Below are experts of layer 6 (counted from 0) of a mixture-of-experts language model. Rows are named gate (a neuron's input weights, with its number), up (a neuron's input weights, with its number), down (a neuron's output weights, with its number) and show model dimensions 0-127. Each number is 200 + 40 x the weight over its row's rms, rounded and kept within 0 to 999.
Before each expert's rows: a language model's description of what the expert responds to. This comes from a sample of Wikipedia text that the model never trained on.

# expert 22
It responds to: Subordinators and table blanks. Sentence-opening subordinators (Although, Since, When) and the copula in "X is a village", plus blank cells in election and stats tables.
gate0,255,186,256,238,269,122,142,144,214,172,217,193,211,216,270,161,112,176,234,229,193,240,113,197,254,162,241,198,235,197,185,196,169,184,161,234,215,220,192,163,196,232,159,265,150,204,200,173,228,152,215,179,222,236,177,154,256,149,271,227,258,207,233,99,159,206,174,285,242,128,223,259,266,150,192,180,233,169,200,210,255,204,214,247,209,158,201,208,168,202,140,174,198,270,203,230,104,220,211,202,175,236,202,223,221,187,205,202,217,298,230,135,201,196,234,251,131,225,198,197,244,183,214,240,174,166,149,216
up0,189,219,187,154,197,213,246,116,205,182,274,158,236,261,171,197,168,219,255,209,277,248,206,236,153,177,170,175,248,165,153,176,199,219,195,228,183,203,167,198,216,184,148,249,129,225,322,222,252,229,167,253,151,286,191,193,204,289,187,188,208,277,188,198,233,236,166,225,238,281,278,152,190,211,182,247,285,178,196,227,121,269,156,267,186,163,258,205,207,146,172,175,199,157,195,201,188,192,175,200,159,183,212,163,150,230,174,230,174,198,240,197,196,160,175,186,227,218,283,221,238,208,218,263,262,209,199,234
down0,208,276,224,193,235,192,175,203,176,226,210,150,222,241,138,209,178,232,154,138,181,212,161,102,171,206,272,207,201,179,182,175,206,163,186,110,211,224,179,208,203,148,168,192,219,186,209,202,174,231,127,241,188,135,107,156,144,256,259,255,197,146,253,205,193,222,130,236,208,219,242,192,266,211,244,276,193,174,227,155,243,169,193,140,236,207,234,194,182,185,177,249,213,237,195,173,203,245,185,179,196,252,173,262,163,199,221,223,175,186,248,283,150,251,134,213,208,292,264,230,211,188,301,215,193,218,278,181
gate1,181,184,235,188,217,173,232,301,115,226,191,201,177,168,199,175,242,228,152,189,193,182,188,233,247,207,250,258,256,203,227,176,270,198,169,226,168,253,243,178,155,288,252,135,202,239,199,154,203,233,261,161,228,147,237,236,225,240,212,274,256,260,188,163,184,181,223,153,171,211,184,214,170,158,176,246,216,214,149,190,196,224,218,128,181,270,155,153,188,168,190,195,211,140,223,237,206,142,256,295,123,149,243,160,173,145,211,242,149,173,184,191,211,216,115,144,236,245,225,155,219,155,163,175,233,249,196,250
up1,108,198,209,263,242,165,221,164,204,216,269,179,156,197,222,186,200,135,257,157,149,191,99,203,206,156,286,171,212,235,177,217,89,208,179,243,229,194,130,194,179,243,219,193,171,207,175,238,230,127,172,227,213,188,236,234,150,173,194,232,171,276,196,229,174,198,230,151,203,179,188,249,189,209,175,145,178,263,170,246,270,145,263,252,155,209,149,257,234,251,232,294,189,218,190,207,228,247,173,227,132,140,213,196,233,227,198,156,208,103,214,174,195,213,196,187,189,198,237,207,298,181,204,228,225,164,192,190
down1,243,174,139,191,184,226,248,278,236,150,244,192,198,239,155,225,200,227,240,207,197,184,243,205,176,203,178,186,195,204,179,190,180,213,155,195,118,255,281,234,201,133,258,209,142,201,204,202,171,199,145,186,229,274,240,169,161,179,217,178,161,225,204,202,219,91,244,199,227,239,253,190,106,132,208,213,155,203,238,158,218,203,161,198,300,165,194,212,171,236,197,207,133,219,204,268,113,136,231,192,195,218,153,217,195,139,162,230,170,127,240,198,144,205,241,207,212,163,215,89,213,222,249,223,269,230,162,157

# expert 10
It responds to: Determiners before nouns. Articles and possessives in prose (the, his, their), sentence openers like On and During, and mid-word pieces in names and tables.
gate3,223,190,185,175,235,142,166,196,217,173,263,188,210,127,195,213,207,173,217,253,218,171,145,251,140,161,224,214,160,158,232,103,196,282,176,198,195,178,256,151,175,181,220,202,161,228,240,178,210,255,193,161,185,205,155,220,198,267,150,153,129,231,148,178,237,205,174,215,212,204,294,254,216,199,161,195,235,177,167,255,253,189,131,182,278,165,249,203,176,214,195,252,228,176,220,210,211,121,245,202,202,236,247,147,214,247,226,238,106,275,201,156,240,283,207,271,145,226,198,237,201,159,220,105,218,187,232,188
up3,154,281,160,236,244,162,162,196,162,158,270,189,196,194,175,198,244,229,205,213,157,179,157,233,146,199,216,254,197,199,226,126,221,288,123,182,211,213,268,159,172,192,155,185,225,244,160,183,210,237,216,163,196,199,124,236,191,252,187,146,135,253,148,184,228,191,127,173,229,240,237,222,237,235,171,275,201,167,124,230,232,188,119,184,235,172,225,219,212,251,179,262,163,187,228,127,238,151,205,209,198,216,217,229,272,229,182,249,154,223,167,190,239,292,199,241,142,256,167,185,211,146,223,164,159,224,257,253
down3,217,288,180,171,116,181,195,198,139,140,247,168,257,251,181,217,224,155,216,116,159,228,228,249,207,151,171,133,145,140,213,197,173,208,237,205,138,169,222,201,142,197,217,163,233,219,142,204,162,185,179,233,205,175,213,146,178,248,233,174,141,199,206,232,258,155,331,241,201,223,185,218,224,201,197,197,200,189,194,257,204,204,187,250,230,143,263,197,210,204,201,206,172,153,245,248,171,195,264,204,149,248,229,185,194,146,174,250,172,215,147,193,209,112,198,177,247,193,216,252,145,194,179,287,228,247,250,294
gate4,205,161,180,192,161,148,184,270,133,165,157,202,219,115,193,219,197,274,155,223,208,244,188,201,203,148,182,248,172,173,207,206,213,286,259,137,161,271,142,175,169,161,240,133,201,194,226,180,179,232,223,201,171,240,208,241,132,203,181,253,169,226,156,214,244,231,198,252,168,208,160,194,183,152,179,144,184,195,173,113,150,212,225,141,222,162,287,216,225,194,152,145,187,185,203,201,211,222,247,288,240,212,205,174,149,212,251,215,127,292,123,189,158,170,176,167,199,150,214,180,162,119,246,163,215,256,223,178
up4,190,154,190,166,148,161,193,267,172,226,187,208,217,119,163,206,182,269,137,206,176,219,208,225,203,180,223,257,164,171,211,211,176,234,248,117,179,266,189,127,161,155,250,109,187,172,215,209,160,257,238,167,162,199,208,267,156,217,184,234,187,223,136,204,231,206,190,258,159,239,171,213,179,174,175,162,233,161,207,133,166,234,235,154,229,173,288,209,212,216,175,190,191,176,183,180,277,207,239,226,236,225,165,146,157,191,299,192,167,291,131,238,165,166,170,155,183,132,234,208,108,149,256,189,218,238,232,193
down4,235,226,180,150,147,205,196,237,173,209,274,214,128,262,144,167,272,148,261,203,194,243,176,195,228,226,260,171,126,246,187,111,191,157,199,150,191,137,199,159,182,165,228,256,235,164,154,172,100,183,212,225,263,201,209,113,202,179,242,244,207,179,216,269,168,195,190,151,193,186,217,228,163,137,218,155,181,158,209,282,227,172,170,184,175,230,238,147,157,215,221,224,240,154,260,184,128,227,122,180,237,231,207,213,201,158,141,193,178,222,208,176,287,209,188,208,238,176,161,209,187,192,231,290,201,192,209,139

# expert 19
It responds to: Name and title starts. Capitalized first pieces of foreign names, song titles and infobox labels like Born, Label, Genre, as in "Saami 'Ko'dutha" or Sara 'Er'rani.
gate3,182,192,158,190,215,221,245,190,236,224,210,189,264,209,219,163,175,140,201,217,108,163,176,220,287,177,214,270,194,153,235,133,271,111,177,203,228,160,178,180,223,165,186,129,180,101,207,161,209,248,203,209,126,218,177,218,227,211,239,172,262,224,99,224,216,199,264,197,213,91,169,240,186,221,221,244,257,150,186,248,159,248,207,195,156,164,299,176,220,188,224,248,263,163,205,199,164,211,134,218,215,252,171,217,237,236,192,237,159,240,198,203,169,195,178,248,184,129,196,210,159,222,206,220,149,209,140,203
up3,263,169,228,134,175,213,194,196,124,189,183,277,261,199,203,260,180,190,204,257,225,129,201,231,199,144,133,214,100,208,216,232,185,250,210,240,202,206,229,182,112,256,278,225,205,246,178,184,196,182,133,159,230,212,187,217,220,250,137,218,141,192,252,216,110,202,186,179,185,150,200,221,145,173,163,155,153,263,186,177,249,192,223,179,259,186,160,233,146,233,210,178,174,205,175,186,249,183,213,245,199,215,198,265,139,157,217,194,110,234,138,228,218,162,199,198,210,216,235,298,190,219,154,148,286,200,211,202
down3,179,227,207,234,200,223,193,130,155,232,143,185,155,271,198,156,271,198,213,165,133,142,178,125,254,205,118,174,252,241,289,248,180,173,182,180,150,140,270,205,190,203,193,181,256,279,203,204,178,171,241,200,225,254,154,167,205,136,187,181,181,255,171,208,227,226,163,275,202,185,173,172,198,206,216,321,256,172,274,165,179,160,211,269,165,210,219,167,186,183,175,198,249,158,224,210,192,246,137,147,244,290,207,264,206,206,179,239,179,177,190,178,189,173,246,238,139,212,222,190,182,218,272,187,184,175,221,218
gate4,247,165,249,181,233,242,196,150,192,208,177,214,187,173,262,180,206,231,213,202,202,184,162,198,167,291,179,182,178,152,121,201,203,117,174,226,171,146,201,182,177,288,198,240,235,169,223,158,137,225,190,159,289,268,255,251,237,207,218,192,200,166,217,238,199,158,218,217,177,169,138,271,130,142,191,155,205,204,130,117,147,155,215,200,285,265,201,233,195,242,133,239,182,151,191,181,182,181,177,159,221,248,216,201,230,118,216,211,155,175,264,204,184,210,258,273,210,245,236,220,204,256,214,225,140,164,209,253
up4,244,124,171,143,229,274,147,191,194,204,173,234,241,253,250,211,195,245,194,201,214,223,204,158,198,218,110,198,180,103,155,210,172,179,219,167,200,163,182,175,166,234,214,173,259,137,253,187,199,186,151,251,289,210,278,159,282,213,187,209,228,241,253,228,211,116,243,176,192,181,176,174,198,146,185,181,212,185,158,193,217,171,211,203,201,224,143,193,170,184,114,151,199,208,129,160,186,127,136,163,214,254,257,176,204,139,112,237,173,128,172,258,196,176,218,210,191,238,199,259,198,213,159,181,125,244,196,165
down4,200,144,203,176,151,214,150,193,127,217,123,208,148,202,166,239,233,206,127,257,229,237,200,208,177,195,262,111,173,188,133,243,164,217,185,182,165,252,214,169,106,197,283,228,235,203,242,211,192,193,267,167,109,191,200,179,180,277,178,236,307,172,167,166,192,197,196,193,138,161,172,124,157,152,172,224,244,254,185,262,214,190,239,214,202,209,198,213,276,203,152,191,162,196,146,204,230,234,248,208,228,238,242,204,213,160,258,242,153,179,201,196,246,156,224,245,211,141,209,203,233,172,154,147,130,208,227,235

# expert 31
It responds to: Articles and prepositions. Function words in running prose and lists, mainly the, a, with, for, in, as, and opening parentheses, such as merged 'with', at 'the'.
gate0,267,166,217,175,192,151,170,187,204,238,268,181,194,183,286,248,85,124,266,222,222,188,198,207,222,193,166,219,199,313,186,195,150,237,280,198,118,276,208,153,197,261,184,109,167,168,160,233,189,199,164,139,188,193,201,200,248,189,175,211,222,207,133,150,139,251,176,162,195,192,188,205,174,229,238,142,193,189,198,159,194,251,115,184,145,233,183,219,233,224,170,157,221,215,179,192,268,224,234,248,229,274,204,216,184,211,223,234,201,154,142,167,280,250,153,182,175,188,204,146,186,178,238,212,238,187,210,181
up0,253,194,205,175,178,122,194,206,279,253,225,204,188,196,272,240,142,188,232,183,235,259,167,216,241,186,166,188,199,310,115,230,185,203,285,145,135,241,195,155,223,207,190,153,142,160,163,227,169,236,193,223,194,184,200,212,223,185,188,257,197,245,88,135,131,266,144,202,168,239,149,169,174,212,217,177,179,176,199,148,171,165,179,126,174,196,203,207,246,247,126,151,208,156,169,195,223,228,277,258,217,242,196,187,183,196,211,233,235,148,169,178,217,188,157,222,189,148,216,124,187,129,221,209,247,158,195,227
down0,220,187,246,205,164,231,263,182,179,163,187,242,216,243,197,253,218,170,243,175,182,192,204,238,212,229,243,197,171,225,190,204,260,140,145,229,177,256,184,208,226,183,271,210,316,261,214,142,195,171,298,275,248,188,224,172,258,260,268,236,177,186,182,198,229,180,180,194,191,152,175,274,184,223,195,130,185,256,174,203,166,157,275,205,242,202,173,162,222,211,211,239,189,287,150,132,109,165,113,241,211,213,161,224,192,204,146,243,211,162,214,207,253,207,166,185,133,182,187,246,129,166,204,219,166,241,152,226
gate1,215,206,160,214,215,112,129,251,233,255,200,189,200,218,156,251,232,201,206,175,183,241,197,209,178,140,217,133,163,233,147,143,203,262,250,145,227,197,135,294,212,201,180,195,122,122,222,93,187,231,229,198,232,217,252,192,166,207,185,217,233,242,187,184,199,181,177,212,151,256,258,190,199,101,221,186,242,190,157,190,176,172,170,175,241,191,201,124,206,182,144,164,111,268,130,189,224,239,196,196,210,207,190,202,200,86,219,160,220,137,180,225,182,205,229,166,242,238,186,175,223,211,135,197,176,165,150,249
up1,205,204,197,188,139,216,125,126,196,218,195,169,153,144,164,190,196,233,204,181,197,197,258,168,167,209,201,248,254,202,293,274,151,161,162,165,172,276,248,209,249,213,233,179,342,156,166,268,181,207,169,205,196,218,163,197,245,202,265,200,182,184,172,271,163,216,220,247,169,141,199,194,207,202,250,182,142,215,193,210,265,168,211,239,177,156,214,139,159,185,258,226,286,194,220,219,125,175,201,202,239,183,201,136,201,251,208,239,187,254,228,216,221,208,159,256,257,171,192,193,140,221,237,195,224,196,272,111
down1,230,181,244,134,257,118,166,193,298,157,181,187,200,157,249,205,196,210,160,166,287,248,227,181,149,154,194,168,189,247,206,169,211,219,265,155,221,262,162,197,156,203,175,180,174,177,208,215,229,233,203,129,266,199,160,157,211,180,80,273,214,174,195,163,263,255,230,242,161,250,174,207,244,158,149,196,209,168,176,228,192,221,265,261,161,237,194,281,220,191,224,173,136,215,198,265,189,189,174,199,190,180,213,198,262,199,215,151,158,198,194,253,153,206,208,249,103,276,215,189,183,195,136,185,250,200,205,238

# expert 27
It responds to: Personal name openings. First pieces of personal names, often foreign, in cast lists, rosters and results, such as Ra, Chu, Kra, McC, Eduard.
gate0,155,145,258,256,285,250,195,191,161,197,263,212,273,165,231,217,195,240,170,266,192,218,206,158,168,191,216,164,147,189,182,161,167,235,202,178,159,167,205,183,218,275,230,154,207,228,206,133,202,220,212,144,190,209,241,215,227,142,254,185,212,223,174,265,220,160,187,231,157,206,218,183,182,165,167,221,180,279,166,295,213,212,134,160,122,159,186,227,179,120,194,196,231,173,261,255,135,184,332,190,215,134,205,177,181,280,203,275,248,200,258,189,179,208,154,179,183,158,202,166,237,197,227,156,232,205,157,192
up0,212,174,194,156,241,200,268,255,265,236,233,154,138,192,240,139,244,178,240,197,211,190,236,175,183,162,206,236,173,151,166,202,110,173,197,170,197,177,236,175,208,253,177,187,206,146,199,284,195,217,234,189,169,186,222,136,167,148,204,116,173,207,175,251,160,249,288,108,175,221,99,211,248,234,206,247,239,241,207,317,237,217,232,217,212,213,156,229,196,228,236,210,167,182,253,243,265,209,207,204,180,153,264,163,169,263,175,177,226,108,227,233,203,201,205,157,209,251,174,215,258,197,199,196,253,213,256,229
down0,245,153,152,161,205,217,199,119,140,193,207,228,195,227,192,272,215,231,232,179,194,195,178,186,224,233,183,271,226,134,182,238,245,226,263,210,240,183,176,152,202,165,120,271,167,183,194,260,198,269,204,245,245,157,233,268,153,212,204,116,234,183,174,234,191,197,172,212,224,161,264,230,213,190,264,185,185,244,162,165,222,202,211,208,154,197,219,172,202,283,172,139,132,248,191,205,240,233,193,144,243,243,132,220,204,153,178,219,271,204,187,222,176,273,232,179,296,192,249,213,214,234,87,203,242,159,183,261
gate1,179,229,165,213,190,204,211,249,233,242,174,170,212,242,151,202,183,175,250,196,227,226,165,203,254,155,262,298,181,354,174,192,147,203,193,144,140,207,150,255,182,186,194,172,188,118,161,241,148,230,158,218,166,235,219,174,139,206,243,176,226,205,162,247,151,154,211,179,185,245,163,154,164,229,213,213,166,189,107,214,230,177,179,176,211,146,206,121,230,151,143,160,167,240,175,163,172,294,164,146,210,187,197,238,243,222,170,110,259,205,174,175,200,171,231,218,213,264,209,209,221,157,214,232,163,218,143,223
up1,175,234,169,236,250,170,183,234,270,247,137,175,213,213,198,189,198,200,241,212,186,228,157,225,210,151,191,301,163,322,190,188,152,169,170,144,133,220,131,240,151,171,149,154,136,152,178,238,150,205,98,205,130,214,239,208,173,214,197,184,233,276,187,227,139,151,218,183,182,188,165,220,112,229,251,220,191,249,109,210,223,200,168,178,290,170,174,150,216,170,179,168,215,215,170,207,167,257,147,198,236,190,180,213,186,200,163,187,244,164,126,156,202,199,236,219,184,256,227,201,240,177,211,250,181,195,138,212
down1,150,222,162,193,141,245,181,228,193,193,237,219,202,170,156,152,207,138,199,133,248,191,216,159,215,223,266,213,285,166,221,203,215,180,129,153,230,243,148,242,226,182,208,168,209,184,135,143,179,206,158,273,235,160,189,179,158,268,156,306,168,167,205,201,231,253,158,227,213,166,245,178,289,190,194,189,235,167,209,245,223,213,193,187,185,202,195,152,110,218,160,159,277,191,191,162,198,195,115,161,167,215,176,225,302,202,209,214,178,218,184,247,191,140,136,146,195,214,152,210,104,212,257,224,137,191,184,210

# expert 46
It responds to: Spaces before names. Spaces and pipes before team or person names in match results and tables, and articles like a, an, another before nouns.
gate3,217,179,210,197,193,188,190,173,216,211,223,196,190,210,233,166,256,147,228,171,212,84,205,244,166,113,189,225,204,192,216,124,238,204,234,289,240,159,201,230,239,104,236,216,133,181,285,225,250,260,178,255,134,242,177,182,214,224,163,270,113,250,230,185,146,181,217,247,242,289,185,174,210,221,188,222,163,260,225,185,250,206,255,163,252,211,123,174,271,214,229,148,214,216,208,203,204,218,216,155,200,210,141,221,211,178,211,168,161,167,225,166,270,212,200,250,185,176,227,265,232,166,168,166,169,173,258,159
up3,124,183,200,246,195,203,193,142,192,170,245,235,250,174,258,168,238,239,199,117,134,143,232,168,167,253,187,163,206,230,226,155,178,120,194,235,213,165,176,245,264,199,206,205,221,247,183,143,157,219,180,235,162,158,174,159,234,140,201,185,179,204,230,189,193,210,196,144,237,210,231,212,213,156,189,213,237,276,280,171,193,138,206,251,168,153,227,149,227,140,280,217,179,153,205,186,234,211,183,128,242,78,198,245,225,195,270,198,260,207,177,181,198,259,251,247,177,184,162,146,166,252,219,259,189,152,123,192
down3,235,189,239,170,223,224,218,163,206,167,166,266,260,175,239,213,172,188,169,186,160,178,177,130,187,169,189,228,157,181,180,152,256,159,253,220,171,179,197,174,174,201,231,231,164,217,276,140,165,232,215,169,135,197,93,224,208,208,188,225,214,237,247,248,231,219,151,136,244,213,137,175,176,233,199,213,188,188,228,309,204,211,169,162,195,330,194,240,236,161,207,203,172,196,194,178,249,251,252,162,308,198,277,185,122,133,246,214,150,166,247,229,236,217,255,274,192,210,251,240,227,183,205,197,203,231,208,169
gate4,187,168,242,212,173,230,223,191,275,231,154,237,235,207,206,159,224,156,159,225,156,258,172,217,296,182,250,212,162,284,191,197,251,258,130,169,266,212,79,236,211,267,280,179,229,182,155,180,141,251,193,210,198,208,181,184,242,210,277,223,192,218,163,180,212,149,245,178,219,282,194,185,227,153,229,199,146,188,269,237,213,182,259,184,254,207,261,228,232,137,169,290,252,147,204,257,213,273,224,149,192,200,195,200,221,224,236,179,207,203,242,196,215,156,202,224,221,250,189,221,234,184,210,131,199,195,183,257
up4,156,201,237,216,161,118,198,191,131,187,287,168,192,137,208,237,180,243,198,197,237,161,189,205,198,262,244,224,132,202,222,236,127,178,246,258,230,188,220,220,225,194,192,237,220,146,221,321,214,213,188,171,182,282,150,235,177,241,193,201,227,271,240,216,164,250,206,166,172,115,249,221,247,217,210,180,195,194,141,217,206,228,225,234,132,293,170,142,217,197,197,235,229,257,161,129,150,189,213,218,203,205,272,161,118,176,167,218,234,215,193,224,247,207,259,224,213,179,196,132,223,196,225,173,272,257,160,232
down4,280,176,195,143,208,215,222,173,187,251,200,198,141,230,161,226,184,170,205,245,243,246,196,197,151,185,191,252,162,186,202,221,172,189,238,213,152,157,237,205,190,151,157,294,199,151,243,255,163,202,219,239,123,175,198,169,128,179,193,169,231,211,197,234,210,245,234,204,175,287,286,157,155,248,194,260,297,226,198,167,224,211,157,252,173,226,211,197,209,206,185,182,177,195,257,135,285,201,191,141,158,263,85,219,240,196,176,142,156,176,192,236,274,189,238,191,222,211,244,250,250,130,251,194,170,232,236,178

# expert 7
It responds to: Table cell values. Numbers, spaces and opening brackets starting table cells in climate, election and sports tables, such as 36.0 ('2', 18.'8'1%, and comparatives like more, less.
gate8,278,237,165,228,250,193,204,181,180,209,236,142,188,156,305,172,299,174,212,222,160,192,234,258,186,184,163,197,232,207,198,191,186,172,218,178,223,158,177,184,190,160,204,233,253,204,228,246,183,194,250,179,193,213,135,235,138,264,217,203,144,126,169,211,238,134,211,218,209,262,221,124,266,176,165,241,157,129,187,174,252,205,143,193,188,237,166,178,217,256,170,288,227,246,243,232,116,255,217,165,174,174,225,235,269,148,281,234,174,193,155,167,161,251,254,203,161,194,227,157,190,187,221,218,245,180,198,125
up8,277,228,214,233,243,152,185,130,226,225,254,192,164,112,198,159,127,189,160,157,233,189,175,250,185,229,196,165,208,209,230,177,261,269,173,230,193,255,247,208,216,238,273,195,198,235,153,159,219,147,231,189,136,162,184,171,182,239,209,201,164,221,135,194,140,168,193,152,138,192,247,166,216,138,169,196,159,235,217,153,229,154,144,182,215,207,269,294,200,138,251,224,243,184,169,212,123,174,214,212,216,200,155,172,208,213,279,131,141,145,243,211,162,198,207,235,213,138,235,231,207,181,286,231,189,207,213,125
down8,211,185,187,210,196,208,218,204,166,248,217,181,137,104,173,139,246,186,259,237,184,165,215,241,117,123,137,215,205,150,155,196,215,161,191,251,173,159,236,154,149,205,236,213,246,210,150,174,218,222,237,213,159,181,216,228,205,170,145,137,207,187,181,211,210,243,138,167,118,123,227,218,213,149,202,135,174,205,193,179,216,212,190,159,233,227,168,90,199,228,219,237,169,162,176,196,248,145,187,98,196,151,180,248,230,129,207,207,243,122,208,167,244,300,232,144,192,227,244,185,199,215,159,245,158,174,183,148
gate9,139,207,166,229,253,96,215,151,219,183,143,168,130,207,180,219,197,206,183,236,174,225,238,126,172,203,163,193,251,207,236,207,235,163,236,164,152,169,207,209,179,221,209,262,167,236,237,291,172,247,233,235,162,290,258,225,190,224,171,210,148,194,206,182,234,170,221,231,191,238,158,155,198,173,205,204,213,174,233,197,248,170,207,174,233,191,241,155,171,180,196,123,223,286,276,211,227,142,223,250,172,215,208,241,243,241,298,172,218,256,206,218,145,160,205,232,227,166,155,227,131,147,249,227,121,111,182,252
up9,152,243,215,196,198,214,147,157,177,194,213,178,152,234,243,261,242,200,183,176,154,257,169,122,219,201,183,214,160,223,205,168,199,156,170,220,267,206,213,227,163,115,221,175,197,153,167,250,249,104,178,205,261,309,169,261,200,182,246,199,267,234,120,215,236,228,236,195,212,193,197,158,151,209,218,166,200,153,203,204,302,160,195,164,236,243,195,218,175,154,162,203,156,173,150,171,179,243,202,170,271,186,194,196,247,230,176,219,284,240,130,226,239,243,235,247,225,237,200,192,284,176,174,130,209,227,238,272
down9,196,218,226,183,169,243,203,171,168,170,252,223,210,216,179,204,259,282,206,216,171,255,236,215,235,207,258,127,134,221,160,197,234,287,198,169,254,236,225,190,233,185,226,209,176,251,228,192,109,204,243,202,236,141,210,155,101,166,192,202,230,195,229,197,163,245,188,200,202,200,246,184,265,201,286,162,258,213,188,246,241,240,203,182,158,177,98,159,203,177,171,148,206,270,180,163,164,189,185,147,183,192,196,194,241,178,199,196,148,125,137,183,247,163,178,213,269,209,136,243,157,235,252,260,178,245,127,124